config = dict(
    n_layer=8,
    d_model=640,
    n_experts=24,
    experts_per_token=2,
    d_expert=480,
    d_shared_expert=0,
    activation='tanh_gelu',
    moe_layers=[2, 3, 4, 5, 6, 7],
    router_score='sigmoid',
    normalize_top_k=True,
    routed_scale=1.41,
    balance_loss=0.000815,
    balance_bias=True,
    router_logit_norm=1.0,
    init_std_router=0.0244,
    lr_router=0.000539,
    n_head=5,
    n_kv_head=1,
    head_dim=128,
    vocab_size=9260,
    norm='rmsnorm',
    norm_place='pre',
    norm_eps=1e-05,
    positions='rope',
    rope_base=100000.0,
    rope_fraction=1.0,
    qk_norm=False,
    attn_scale=0.0884,
    tie_embeddings=False,
    parallel_block=False,
    init='normal',
    init_std_qkv=0.0266,
    init_std_o=0.0266,
    init_std_up=0.0266,
    init_std_down=0.0,
    optimizer='ademamix',
    lr=0.000157,
    beta1=0.9,
    weight_decay=0.67,
    lr_head=0.00552,
    grad_clip=1.0,
    warmup_steps=307,
    schedule='wsd',
    decay_fraction=0.669,
    decay_shape='cos',
    final_lr_fraction=0.0,
    batch_tokens=65536,
    seq_len=384,
    doc_mask=True,
    z_loss=0.0001,
    train_tokens=543600000,
    steps=8295,
    dataset='wikipedia_en',
)
Below are experts of layer 5 (counted from 0) of a mixture-of-experts language model. Rows are named up (a neuron's input weights, with its number) and show model dimensions 240-319. Each number is 128 + 32 x the weight over its row's rms, rounded and kept within 0 to 255. Numbers have three digits each.
Before each expert's rows: a language model's description of what the expert responds to. This comes from a sample of Wikipedia text that the model never trained on.

# expert 18
What it handles: Conjunctions and, or, but linking words or phrases, pronouns he/she beginning clauses, and separators like hyphens, slashes, ampersands.
up0:189106119130198156154123142103152113106107150186083091089110105087130182125145170158149133119153096153133135167114148108150179166163103151110193105132131137166084082136128123126141094166147110138107154133150129125065157114127132139090090131
up1:182100084120094088095166117125167056119107172097128144129107090048148199106109184115091134149144106124073127201060165140074128111137122150094073132137107121193105088153110131115120097107127101119127145118158151103104114118135153174202210112
up2:142089126148221072116161102120139110121162154131143135085090108106081113067065206141157148115083099133115090150159084174157132128088091129166084149137133114126127128159105158112110104146136132161201106095130142132115134130153098145117103133
up3:153097150173147106097137190083172089122166168139121097073159133097095152121101157178152152079074103116104107116155103086126109098122130146131118159141151160162109157081111071069098069075124114128130080112099146162172111099119113112145166126
up4:071104130137088121142105132131143199115139189107177076114070161129181162133119135145155147141120146148154124175117129106093122172220091130135124099115156164180113133100136157109125108099124114112190125164125162096152100083175111197154137134
up5:122079110151177178101066141099161143117067134183129150126084098157177127105119160143131116125147124139108139136115150162158169131148132141144118177170154101125165150146194104124094099115099165190134064148162115170070133130191126129144176141
up6:122133164130129087088153132153159135065046137132107136080137126098138138143187186109117152095209133132080164151097133164186101112125128124133105082156102166121146139148127167102069070145120157112113131121126131155149061131119128139091101163
up7:094108154170173150178135151167121077110124049156132111097175158087167183209143079157099178111055126146138116115134144091111050139166101106155132120170122092164096121108089123137140133068142155137111105129166161175181101116041153139103109070
up8:143127148165142180120122070147131104175164108130211096191160180207107193147169142100147146112116097135101118153163165092112117138106144137129182173139133163114122096153164156111158083133075122163095185164128114127161130133129104188140115102
up9:095063124132078114103103139118142073138116140123162150070129115115121129089168126167183123132106107159124163141141082107079128173114155159095121147123131089139140214136148127110141104165133108186160099104151134105162138160073113130149157135
up10:166127184127149099085152061071159162144171141132119132103095101137155185129131133066114165103154151106089166110084131103103107077130128169126140208144091225124104164128167129112134090112143117089192021142138137126150134131175169146148138114
up11:137124117133211142093096134159127073148130166110094099144127101198128122137093101214137150109151165177114156168129147084143154183113141094110159116196184092131056063130143116062122075134167197147114112182127110108143117148162134157107151158
up12:112159108116092182113134097089117133098148186143151101107153136159152184143120161140091140132148129152105081138159134155146132097141130128150113123079120069122147125102151145109136148161097159073078101108145158152148161096147115100123132147
up13:161132139154156069120152124119142098182166149081112107076081192098147170110186101143141125136109117130160094204073107137137114128162123079141132195096102113138102143159175152147105202142095175180146167130098126130202175175107108174161148115
up14:126093142150139098135136131085128147079113179153104113146144105140122177131096137114143152104152106150122103134186087130189155099128116113147138112090134181118102109129184141114126095111137124124068068105138130172117125090119158115124153139
up15:142141112183122101067198101105173099150119152122085153119114119151155170132120192101134098161133101124144124159167130140173142104091205155169088143156133104096150161128158158104151124130102255105087133154175147177095156150139111124108188137
up16:106116159162207122163155151151127123134106172139071161101107109146132102117130069130132100111148075143130157117172122117085082188148190166161136152144126142153127088144126175158146099116094127165104084101089122192136149122122109144203056122
up17:133168159120115137146114118037125169115087085082135107165138126135129189135146137080140132151080178137164144135125087157141144127197118134137113121132093046110176067145202140101132121142122054123139114142121107146130166123103171168182114162
up18:048142152144179135132158120179160146136138143129059144125117167069185079106051188150118132117121162115105197137111072096120137178125110103109186104097061107197104172146169092095159120130121118112119064168057084131184120096162065136135141125
up19:116107094138104104135154095142163116170158145072166165129115150091111126119139141085112091148110125097090150126145140122094125163091158065129133146125157094087157134099184165127103157116127159146144169146175124163126081147112124168155113146
up20:124147152104110160125110121077172067134117119142166114145162094079222154127085134144108116120157098138134153113099126103138121125123135101135101148113139096167170184124090217166133054123050165116097175141132141161174181127150127121121146151
up21:155112116146144125145092146098155090087138077134107135089149084125172174145109218163188153127148097132092132180120128175131101162124095150140183083146116116091106170119098133131087110178117085111097120128120130092119126061129113130081114095
up22:068117142095167074069108112103130119205129146110119052153115149118076188203142135126088170184140096093103198145133144106184122160165137131176071132112127129158071087138139131143083186131148087132145118190109131139094165166090157122154087170
up23:100101079139180129074136111106157100109120086142177067034136123155190140095177135104149140156150099107122114102137137119168093105142126178100126170199122142136175173132144122045091152095083133130175087173116125073129125115160097107082092166
up24:111090120187102050133124148057128112134078145090124060125132098180132104185134117099126168136114125134074134149117069149079111119120129157142117087132125134101167116090109135095083092154123076144099205140126168197106170171127125148185175115
up25:166147160122122127074165137208174134160140125085160127061159095129099109144142115175122105116097111119104081199176106159069097109104177161169183125117136114116169107165179122109122120172126119147215139135158129138108131141145111128145077129
up26:125118128139140155056129120117143093107145129169102076057170086122156125131110126116115206137144091136127125138113152116069148164175158178119153167138128151128126175108164106088131137138137122112169105122173092169105144123184115126149143157
up27:152122144093065063112164118123089115103119149139088182081062106141177126117115146166163189113177094119188170132147108126126099077122093103124074106164142091134174144139150135099129137134119107152078132069057132119130147101089078086117095141
up28:153114106127172102018112138082164126119042116138181086113134094205142174166155190135124106170155111191107132152138109106189119143133099176172088177128069166114114118128120144110052141125155132173123151139155136130167128068011110138153133182
up29:066171245167118143175126109138131116114175171132147075100114142111148189081126116166177151191191057142118127135121095182131135140122144181120142119145112147149123117203177102160162117138120104142145153130123097136139202167157137074146107167
up30:102072098106138110120138147041131092124134164095145110127108101182141153088077155117160153179118128169096094112124083170072166132106158090153094065112130095112064115117136114111108130093117118102150205104143107207147184153149172117127162139
up31:131128092145143144077164131170093101110131106101142084150113115100166139215079206113121127157098138129138109150128086089090124122101123130108102142118122142080170137108181145066150146122113111179070172113161141053121104126158081130143137129
up32:121114134129189161154154098095077076139100177154149117075161169139110176135123133175103169131137073127115129100122104119055174137078091135092192137096138128107126113138093102143145101111152138112166084146201122196145131178093164149127097100
up33:126090082145141124133165128139146097146166116162135095096130105115151130091160096156089093102153127136132162111137051132144107095057133192090134167159101111114125146106110165148149122121121121133165092075141084153154132131097130173119126142
up34:119134070128120097177163088123186122131096164146108156132098119138105132103153159118141169176115146127144135166139153173077137147089129113177115151119145115107127130116128170119139152041121182120100128133201162159096164096095155147105130155
up35:150167172098148083160131116060072127104083126144095111129098078159138189105132114074130152123112082163118138202143128184105095109192112137139104128156166089079126151095108141122116106135122117162072113152126147173103101160065126144148138142
up36:109105113150169093136206116153177140143160193063085115128144145159085156100121145106140142110115097184071177089134119163153160101162160163211100133151124081157159088113161175128145123142121174142090140164141190168105139081099117145157181103
up37:053137099070165159110124118122130184118142161107132165101107161173108104069139118157176168159124061153118120143094092125122148171084161085154157174119137190112184125150160149121150176120121153108068156149166164144134103075121134153153162112
up38:135087115180112081093158114139154122122111131090129124082100063119109143141096147099105149131142152116139110179166126135091133169207146153147060126155159150102127171123113165078096121105104196162089146164088129133092112111121117158099114171
up39:099102161129152132131135145116116134110080113151166094152112098074094177163148107127177158142117090145121108136123138080089090077107153156149129127148099195084084183132184154130127148089095088107102142143102076184101100118150132119133146115
up40:139111141131121105055073144065173124153105158075162161124171074076149155163089139177170115144106156137090148154109077149155106071142171160133138162122115174159130140105150147097118089083142147173093073181129155136173129132104148156159172134
up41:172118177193177165154130088091184078105136138121129078103100087121148115134149172146100168086131107151122151135106185090113123138148174164171085044101123144164154200095161167085147093151148148166143112124157165122105149100121136160145112185
up42:150131097084143165141134101127091132106140100118170128137118139153097179166116154209150156142147106122162099120137093098124140122160176171151195144088171134119092157129184111105109142120125129089101152133129157103141115106126152060135150097
up43:074189140191172129074149096105170123098095167153153063105080106146121151120100154125125119175144079143131136191134127106145156190145145154151107107137150129121137158120126136107072126129125142145151073138140143119087142142169157177099206146
up44:149138103150178086080099132096096043088123105152158118108141037071141108155095212178134113100089147118145158136112098111169173117162156139107121097152071107141167113132142139115105150148118055095088077083121132151143123114063134106156085144
up45:156151090090207105111187136071151136145084132075184080150098105162122127096117121080133150129107148151125066154121021145130114137087154123136113139150134148126144121096125113084142115123119100089160163114089117111101186107141140114104118151
up46:080106094101125126114156163093180096172096094081170068065150159132197104100085117166166125191159180138068139143064132135148144148137134104154129118129087160143119163172119128080138134135129149152136136132089085120187119148140130178123098159
up47:219079114064155138109102117156154168109144096133125116116100133107102148079144133069131163133099093137156105191115083156156149106135159143155161124143141170135139141134122125160081141114092122132123109103150144137117149130182131098139164160
up48:082133148167148123078154115161113167141118138145145105125153093078140114171186161061085147057132102141109113178103123142130116107102206125116093105076109103105132132104127110088123091068123130174123163191117117108123179072135092139138100160
up49:112121065185197123146100149163162135133114118155074175131149162102125143125109099116182162067168146136113162151097178067139113146162169098151112114159117116181103138117119105136114146155140179143063135153166134143119083081160127156180089147
up50:081119116150123079037144097140141097130102132123114079103077141130137144144120143098157165174163129176137161178083134151094110128153155163111115127181133139123104081196177146118095129142145103158154100194137127106128113103147120147162126129
up51:168147117116133100172099090109126086097107120077146119067134108156156123112135183123126109155171044121107145098110175127093112109165146154217065094126113165094135135164170108113138162079109130131173144121176145128158138133164121129110166138
up52:125096194190127120137163152092163087102088148122111135079144183133148093134091148126137134088105114149146129155166100104079121154155095130150183125111130105111121046137148113072136085107098122117109127127162089113120108146158137194174148097
up53:057060127123085138131126124112163111128142105170116094103088115137185171184126107134166187161073113107080073120176142126121141112108161158176117094125130173084117160078111183159138092126141127106095113143176096165122082095077134122161123076
up54:104144150122181119090138090133089170095131117107158067122114078210142199104069128079154088042141115122086062163142134129154142110156096147180059095144155165130064118080155127095141108142136162140113162117115136080107157100151100170097059131
up55:155111111064191096134113150079155123134117146149099113106129127149148151107120111117184138129125121069150119143129132143107105125096160159184121133161122131104105098101152143140122121135105133148164195091103157155092170172140125108068083117
up56:105073096129104133133142081131134092120097113171093129047125119112175137103090149119094123066120130143160149162111111152107138108116157109146102120154120201194081128138156146169094136125142141106180192151117120166110147158101127102141111128
up57:147137132199150112166113072091178141102100136106130067127127134135137129197197188184122114181126091197151147115145083138100133126104135109112142125161040167147148120119211164161129142118136141152174146104111153121097167137104100154104043213
up58:185126156141202100140117075160113125175105099116132122134146124135144154080063065102121147198164129152138186143123134166125105112182070129133119105125133177095099076123158216172194162090056094062136123155124173092136155089088117080144190204
up59:094181130165142146190091131142113090121119111101142093092146094122176170068178101138094094126158168118137134161114081145114130125091167177167089135170108089080138153096193104147151064128128177161151163128063105159089106097146127096141129120
up60:144107109087088101133169140156159114104137137155055105114159105191132105109092164154124127164138191142080114158149140173115048099142072149173136092133097145133112119111153160130183159107089148104106186093091131137100110119156117158041122153
up61:121090121126218145159179116116147153088139125098116121068104112152125160154128155072118120108139099124134126110102145120150162096061150204133085152150137149120184087118160127134137149129140104155167103180114124167105084118161145181135081187
up62:127098131120112096105143131122154131147116168160119131140091115160103158129130109070154097154134117209134084138198082128117122083127121105166104180125066123129157142134142177090100078081051127184109092114154100058139141121093124106130107146
up63:070113144163190099095110131122194154152132173191111161067160145219181073098162114153099148129100120130126176182073081124146089145144156190180100129150150180144113185127095124130082123103143121133119142089192121145121157122106156148117098112
up64:115125110132198154129202083127140060139101105135154103105161145132169157108154128175107136140143123128134076103138154120141107104113108134164100140159160106112144202131128165120161157057133182076088148144144163145161116129128182154109118135
up65:139131118170140090045075120163137144172127124108152102147147104069137137169128110139128176084110156159094138194149154058173128146172102193202105131146149123094179171112154158126094096165125129180104107137169076177079152152095176121121088105
up66:163095145156153056159122134115106142091120126056148066126083087135162159138097178106118158118139069114158146160137150109143111111187142140211065138173111128104133121120158162121111106128164119168177126164089093176052145146093113174143083140
up67:107147158148153160150143118072106152167145111086054096108101156145176147142129102147131134182130131127094086151153114120142084082067094177118106144156128186122102104143150163118160094118144108176105155200121124132167167103124150161120139218
up68:115123106108136084110088113156195171126118151078102118153090133118159114122112144146105140136120179161097037075127122156186153164106127114095115093104107149129169141187136115092100137113094105095149177171105129137120183127111133167173160140
up69:121136129175148120185108130136159129136073131148140102151074132128190085176119128054139136138074096094191115103175099152107131139182120164120049090121135135150202099079169174114045062140101126116145152088104144121119167134147155133171108138
up70:135160151087123105103124145062179100071123088203136080145071106183152114134139155134118158172123149146105141150140125149130113142158150133183093127124164114126126092156170157129067097135137123115144091106134171143165125093114102130073221204
up71:218110096134149135142117115115162120105091159142153080173098065092193178147116165133140126099114130104094095204130091155080073065124100161189100058160156124145148093150181097141084065115139105144115096181133092107100139118129172182086131166
up72:135174131101074091125115120170116102108081099153126073089100211152155128126098158149156155112168128173135122169141127093160113109102125146138148107148088120190061157170147158136095140101091181183119095075133146134136203178116139140121160135
up73:114128074091091120101051082136139152165164094108149106085171155147131129124113117076167199182116166111124124158118115135094148106151209146109141122175177120187138190139132168137154089102133124139125123103161169161122104120084127158077156109
up74:106118142176193061141154094146204159125107184145065080129097095126111134155097131177151141106125120102068118121114096120160140076142122145097091113144107202074065109147156143128093176120079100121179093089134119163125154131149092077142063173
up75:078111165132178131133153171165107133150166195119167122171107070132104155193175147147130165096137088156142081085141049092166096093156135123115117108165102146142078094084149115122186105142128104149088115096135150144173102077133165141137113167
up76:084087071182130087105106145077135094145091119059062083138128174124214135114099149117134154177185083097115185138103151135133158166141161120169151138199123128101077107155145112078104115155100163141154135155141128108140038111177140131162171078
up77:145083158110198127164112146134117145171095101131095069079135136173115180198105095139143174144088176125100137165080105118111157147154128125117139156118126169093147136126148138117092126107098123167137129181118137094120162091145117149115085124
up78:136116072076113099117139115113144085143111139124159089092100101143124147176204155133088133176135146139074124108140124133126145103156102213169161150109086128099164134129159149068110106135136098145134113094203176109101159163076117086138124132
up79:167092128202091105013119143098109171105100196100190093135096098129162157162045121089172116116160084084150089190099067151110129082154121175199134138179119062114136143141110129127117171134106166098151185127121150187115111139203109121164136091
up80:114105118123196060127102122107148131155161143154097140121084128118072157141114136084087111108082171145181133199138146109134059137132139115131134154140121149149140164137128151091090059115148114166191165115114190123153131072109106097125138123
up81:168142076124163081107122124112101117122137092124114138078093175119192136060106199144168140160150131104098109172056103164062188146131129201150117102178143099104122165099149100106142150154115189124148088152139120083114180118149117106142141075
up82:080113143177170078146202094125119129149118154149117111140079087137129139136083166123109128169118080132141112154122176126167136179169164120128105136148157113098128168117190180083093146106119166149130122119106106161102157138140139128199110170
up83:080110178101240144135162118071128143146102188069127110134090121180150118190135130137136114096177119115101100118154123192147149125142111119148132080152128130105125085150198132140166096102151119133148104084152160097131124087193141103122118102
up84:088120086133156100177158142122153056093134129095164137201122154131115155127167126157162230148120109108088099127118147115110121186158128128169180147103095108120132173128117115145068176157092150102233125110112140135130161125102143153087113065
up85:103150108144148113136160122167174181159167130136115131075099180104150171184106181158178137149129157132135108184079066059112094149114129189104109088094149127177109193162131104064128122157111126111175055115101157102073123087117088128125046071
up86:103136137154188140070063109134103143116115143142137091089126185112109145074144141192132187148155123190116126118155087140109108168104100146133136160121148119104088137169162084088125107125109196067169132125113094112116158092146171104147129101
up87:152164130155115123119159108054164107133084170080101113112106081123163092148127171143084128065105078111095107180183173135087141142140095146160084083113143085071101121128156109133151094136136095113116123119145097129094124113183112129122147146
up88:082105136163148104067192128072163124148119121060085087044111104122093149062145166165094174154116101089115138100138115186154124091117134127165124138112160093124204164084125168153151078097095189134137121140219157214130146081135112106151134121
up89:146129171134135133130093106156197143119143136159156077132094157096164184186200076109159105118166123152144121171160112150138146095076176091139085159154092101141176079177166112143112088121122122165194159135200102135111140136168164120140121118
up90:139149097147123132187134098099159155194192076097171094143065120101130178166159132150087169159132124156066099173162031108144138142132133151122122098154163102120114110140113141101075093153138147141123126113143149142145066116099144155117116120
up91:149109171201181136068181147138113061120110129139069139089197068143190161170090169139153122150159098140103155141145073153145101107162120143150087126147157133081095170098121162139160126127126159129130101110164123147134131175137110137125040132
up92:080090149089133091082164136175184124086146159141070102107180131152122120128101146083131148183142148158023172120090104104124189103112167108162163116142164106131110160106148140108139140166110122157168107151182099194087162133136130102127119145
up93:158110084210160103158098073083170154107092135111118094122095144133168135127128157161138124115126103147124192156134145120179128122213136119122117139209128145098151137143132166147109165107155153172138122224118130147107133144116156149112100221
up94:117095082129178173136124125139197112095130117154150099080115123159147156101153122126119207120184074153164121112171149155175200094102171122078090132146164167079140119093176101135116116128131149156166113179147128219131185137133130146128157106
up95:121075124156141096128145117115164130084134152128094142095078138124177161105071162126075136164129145103173119110130108190196127069124152121104137144125093159142127152080162126134130119087134135100173217135143118126118135125133113137085160200
up96:109102160123145107110039152204139105139127161152154094118117157137158124177123120139139094135103135123092034158113135202141104132068141123167076126164085139129128112154126115122158128148126169106169091128140107176127193119115137052097110122
up97:123097153164163137146118115134145049117085107119095131096117158114132159139128164185125119188156155132083146106113071200148054093149164101157116104140162153137125160166111086137156146132093169127147173156121062135132099148217179160150089127
up98:117091101163210125148163131084132127172149133093131139119112072128130150190141144145138120108167140155135162150115123137178103116109182165177116102159159176125131130155181200188119091127108109204139158167207146169110125150170151114160082163
up99:143154142174147108107176129102159152111158165115199100119080131125120192159092142105151140087151116110159101142116138169161118131194102186148087147153127159058109123142163167101111120097135129128165161139133138113122124084140090140192091129
up100:115128104114152118149170105163147164084137105143097162116172172141147112119109118121074146106112170095162100138112156142208134114145126072211166127151099196136090115136107137089143076127163118173121165107122090135092133163109139131140123112
up101:150092132108105095097151156116173086207172131170126066120159087131089184157178080156129176116199126153123082190139109118153132155112150096173096123173022199197124117189124093084109086145172133137125204094071147107126102116072171153111145124
up102:188147161135184104174122152083113124108132092166107089138139078108125126172131179152153151089118059155099091164130103157116093137130091144130136082124146107107107151059132106130111021112104139154121123094123169058111143148152105126100070119
up103:148107139166100152094120118145112132137080109065166100085119149151151168149138144136067156152066185147067180147064166099129105064101168115104104062176073150075139151231217131109177137130113149127099107172100112128173101062106153147081136102
up104:113119150126155187062176072123130067181137160085098096105139126143178085115122134174098118076120116170126087121171124125118140117109100105163125188203134082122146121140137145168192136176105136161167119117112117095154093115133155166126130115
up105:115140083171115079122127087137162121205175136109103093040155147139162173059132187155113090118112139101138116166098107104132110149143173134136106099126130099131158169107141114107131138144153178160127123140112088132145053113121164173127108139
up106:119111165101158115117166103088130155072105165140077126103102072190091158135123137111123133065138102181114111153149075142160147075117125117118094155136136136139172149140115135074115099102153106150137079187168133175119125114083116142109123153
up107:083103175150113129132159122159147135104099136122113135072116088130110153094099143191106101144102141170079153193143074145089150129131141162188134188118065138130042116067137148113092126103105077165188074121156100183145136113075078120102187117
up108:140083123101071109122126147144147130111133112146121088074107148116194131188187145145188116155177045147147200136072123148141132129173117181199087093130117074104153080122159146109152167100068138193116125095126163118125099142112153093129108170
up109:143134126145172137098192166099165112136128076102096142117115101162162151097109171106091168147163158202125133127056148144128083130100123161109086161152134126103080136147180128075118087126123117127131141123146130093114173134125133191147126134
up110:115104086155104110168111110124161109157153148147156067059131053128196217140118187121077156130112113138143126164142184131138087147137132188217083118155141164107110170076171134110112069080141164106158081120125106139102082125144161158128168103
up111:125145137061211134063146120109164075103173137132123059154113094156127151106145131154158149075157094126112105197181084110171118066169126145058179130175133133070125119116158141106184098156130154137077167114116151134144128145200138112060154157
up112:172117095118156093162147146123130173094150105142136098111088131147111114086027141152117164075192115200091186148102116124127140061255181146102094083106143134140060142123147158134123132110135119194094119126082158115148075118194126128128131149
up113:104141144122150155122151122140148105156148134128134170082135167127118112168097136086197144122133125127153107130139131134137075123131160069090132146148118137115114187127151147196172108091105064143087112170128026154203128159140108156116128159
up114:144099099143156071111144083142134124111148143146180118112113131087181136125172082158118142130168122077163115171107095102211110127158101144179139123126128108185170166097127171159113121157120151146140126153149170149184163120060208117133100153
up115:107103150129130086125139142153157193087128121148114178163126123155209177144129135167137102125177144169094155119135063127198146132137125146123078078093078116127137104117123159106133065125123133160134123155106132119189152072128201168136147053
up116:167161104121153169134070098092210148166116140175152022116091171106146135106140103176167159124128111148079107127143119146070159099192121102182136133171052191145145153174153118102115126140140134106124154102105124078097198144146144140121094169
up117:143098105160134157151134143105115140115125127146097110112126131137133134153157113179128099114167111125105063124105133122124113105107151112138122152171065113179098138189129151156135073127121157131112155149162109134140149106160127055175134107
up118:113077146156161100098215124118128092148093152077095104160147103126147113127049166114133147101136078111126155175194118128124116141112092143127183137172102102050111150121198123093180053120143122119117127204168138120112187106225144136117104178
up119:134081135096182163123147093127074125079132100137133098173134110145157116126180181173125134086089114167108182100124073100155133124136163161092113128146139154143088160137135125145139167103094076141128113099151143095124152169124182127093187174
up120:162129135123100127124115079111183099097184124089148127132149047115167186191140150141092123144167090111157111149123198083114137047097135105148051122157098141134100150144176103110140121103153144128103152173156138181166197145133146110100071160
up121:154124093099054124112124154129106131138136097157187091132130147116195163129150189149089134116090134089138114121109077167126115149102102180086089134114160126121104120117091135146095117114155172076119123117119120113207141127103079132155142130
up122:081114124148160131146104106166156110125145144106113091079177168098163121135092117159172125185132094149116094130116099094175086138155200108116084125183179102153133132162122144146135155098134094160055091120107127155119097184086194176097198121
up123:152092132133114094093096104149109111071132099135141093100114138162151169141151140120117104190156097128095146150186156127187119054159159203126122134207098153101119155162179162100119151117155157133115150108127125120116109153157161140128155133
up124:117103146123184160091175076148077069123129124123128130084148163194196171146055139140118104134094124136127091179140109158166067111119189150077082102146143115116130149160126101113139162118065118129119150146101168091131137158152108193125129101
up125:115103116158113067152150105109126138109070125149140122074135082176183104161125192134080141131171135131165139160097152159094089104099129130182104111174120197116136179098182171102117147105160118113129178123112094104124138156116095126109113216
up126:145140158114120104178107153146128172097105125163159062128125090068178161089114187105163113099119096117134103191113089214113130156206171214128128082159122134085084141118165126158092130086135141178178076120123184119118098126139134103129148104
up127:123132076203114132154148084142171142176138121122086105152149098177127134162163093127112146105205143169158132142115126110157125159153144089122112124154139121137141099169161118108152090124123153119117156127048123122129116095120112165207131132
up128:129123169216135115120241143096108102139121099100142147112117120134172112158112161106096189077169119073123138158146116090154083154166130154126151128168119156039124110080150154122131099101076164169064120123140137221079097117114093150135145130
up129:103125108064105098082146144139156079187088105114106113077130140128122133143061109080113127148072151108150184200117144168109135091093148094128149095131133125172137072161169158126189123086096190108077156137118134183098064160120094168125104112
up130:073150066110162137121182129102147146104109092106127107105113098132096098099105156165101107125105212122146141168088140104105128144184148141086158071091125086167066149132159154057136135147140139208120089070119135115161107105127104148133163140
up131:112120106151056111082128122115104096155106147086152131084127153096150098106073172145114139097091132158108118134142093087188155101128090102098143104105115120144153078149194155123129103118169161145120115168124100125134177122068129121151124157
up132:067078064139110187081127103092155136094117125167146120047087072126150131156084140106101102172108123175162169127100156170143125156140206139109145094112125134099153159131156156165144162127115171079105127108207130121158160110113113158167095145
up133:071092113140156114098110093144129113176116127141119155044171138139104168116152148180123191165155088126148172107138155146164150146118172156105112080055126116092116061152190099130145128140113135075135173174188107116112167129159218181131162119
up134:124071118156124098124123107083156103183200115140108120140180110139146122114095173131123168116117146134080147138131108114140098088255115108134079084108068134122163116155139149138112099130132132164166093149085111141134086105086098146133138115
up135:120112127102137135109163184080149092123118080103110079064057139106135143123113141097114130119134097116133110127169138113063087137113090172122128111148157211084090066142164113098122133131146122148202137118157139083164174091173091152140141108
up136:123113098111103128062097139173190118105167202172129122078109133173103121126140123127100128161133090100148118157081113097192130055165103121173121173182120121119100138146145185141083126155093149109095118121117125169110098160104177078132131151
up137:120126102142139160102186104100133172107038113148106160155141104117169156118111147125105221066154110155149165162126184138189188125084155110140151235146168141176130107105158157066071144112086147140144091115180157129105143149146128164143151142
up138:173151131164184142090091126102147162092118156162161079118091078108134149115104058097143152124145107112125134151152146145166152151171115187180066204155099145099144139052143160146095124089097122158187112165123116154094140144115116130100070113
up139:079075132141132131131100114157094120096107148090153134071130153172091150125143140152198119145153130143108108093116146125182145126166144176109109131106153139117114179141162135150108179143128140058136122130143116170104230090118198111136201147
up140:044095096165152111148161100118122125072136154109114158093141078158136087148062141178139144124128173116113121111140137170126139119154172103136132097070128131241092140136187165114119133079158103196145127092107168137144150113083093085195123154
up141:128060138120105134147112098151188167155139127137123134098137102127121125121117118127162140123132139155144150116165081186154143143095200123177142137183116151094080163091155114161107143117114122132100065135207117150137162089084150151164216163
up142:172148099116109173091097144058158119197100090128186115087095063130125141101139155168118153147172087160090117180149142080132108137153144128154142095102087160064144127141116159101098041110143173191100131155116119151186143077126125156197084182
up143:086082145096110118131158148129124091122105140058142082051165142161107150114127133149164232133084110156132196132103098097113111146176158154099098108133122089123151176083132111117156153114119158139212080110067142186133123092107161144191157102
up144:125097134072166203170133132140138113063108143144071146150128147161104130132135126121104132089157086125133159171123110109101097111118169150091197155200136157164107157125107134135185099104124136124108148122154132083099137114120153158133114098
up145:142142168148109152076071120115146169081134093149086055063133106073200098118183118139144163119166130140110119171106073120099137128122158175146060113202108128094100124102125132153164100159169071115151097168153156188110129107119148147175188119
up146:148114140194133083118072148135121105152113113121131092149106171118223162172111231110170194075071152109175156146152123169150119199164142153157121134133158107117117190100057133042148066035130207140090138103118129101130120159127093136114132127
up147:162139140172131089102164120147169130087082070131143107106100062157122150147137172130121116083152123168106141161103169155136168109142147113112104078152115125084124144169149139136130053109172186190107066077102129068124139120137101137114123132
up148:117109119121179162155190168127112111111137138109206146092115119088130104162135211126127122111136153107136156124134101109139144103078155110089137129099134150113167132168171086142087082107168138196194115153157159092119133114121115084115159185
up149:173163128098122149099140138106238093177095137063125139161129148137093171125189132117133146186145106145093136158152074101125178118148122169142095108145113153104171093168141159072140170067100105188153140117155100116129112083116145167200117112
up150:067154116112163155127202115151154084160091157149157077141134068107171200142121204158119146100116147155105124138119093139152060120126095154137159098077123144066176113176122151111088140116141104074155103178103101180108103164132113147212127107
up151:109124131166131177119119102091110129083177080171114088034114168094201136117129149210165133126198086122131149152108113142115142104141098120108132110160118092121090148157183114093139071108070141156131101139141133187120125144095135121098151135
up152:151033134174148127077153148086150109115106103151163096099121073093087129152170120129095164139105124119084099129116156118173134100191126168162130157125112133129117175097112164096091145130118131109092100112170102129105139112068099130123112127
up153:126109132148111179051159112084133102075137155097167128099166132138157121089118183171146070130184074123115162067143153129191166099168176172198103138119156105116152147116108147144129126122097111116127137110142152168084166153149108147145078157
up154:114085153150131132085148114103128097098087066138112117094123080144116159122161084140170142064134151142127156144134114103173088097134140090141114082158136119136075110120104136132204133095135086111080147111071124109157146124133124166135166144
up155:152115152175105146116089139097144101156110089142098116101132112112169124148161156136149113190150096134077155172146175114112115120192149098141141168138126097147116083147123180190147128104127119162113125195130091150133079138095158168151171188
up156:103115095115155110182085143120176139222117084186102109122071123136136128141132089172096159175113094116088114145134064134120117114155148139167140155152145101125164142108074167123124144108072147119106141140198151133130174118111125151153146146
up157:093117048187130054150148092157165125152120159127091145140121151161163121113115134072106166116135138097105176177113139132193131166147128137121132135130131099142104156094139142158059199086120144151093114155133141201106116101066123117158113122
up158:093124142149130114143147097103249116091126147165105122135110147170124161084115178092119098101185069150149133134183161165071143086095182125134124141122143152127165111103119182101151145050112147099096101109130151175117185094160174116149147129
up159:108159093078070117047131125080145150122101160108156111109099103125117057084141148125111138136126068188092119158099084107154144136181109111168106127130129167093082076147190163145099085103201124153195141146095121145109165115126154107103177122
up160:120159078105188103116168123122136192166150163105139109078159139115121163115083163116129173113108131176068115129079103190136143168158144135121092164149145154149093099159169121136127133116166139110201124140112158089124165133156169145142134207
up161:187095182137145090127161128146186114121111129113084137122146133140144206126150137117118158104136125116149104141116084119173115133163121197107093135193119093106138175083225127165089115124105098173104140139149119185139149065043114166164136117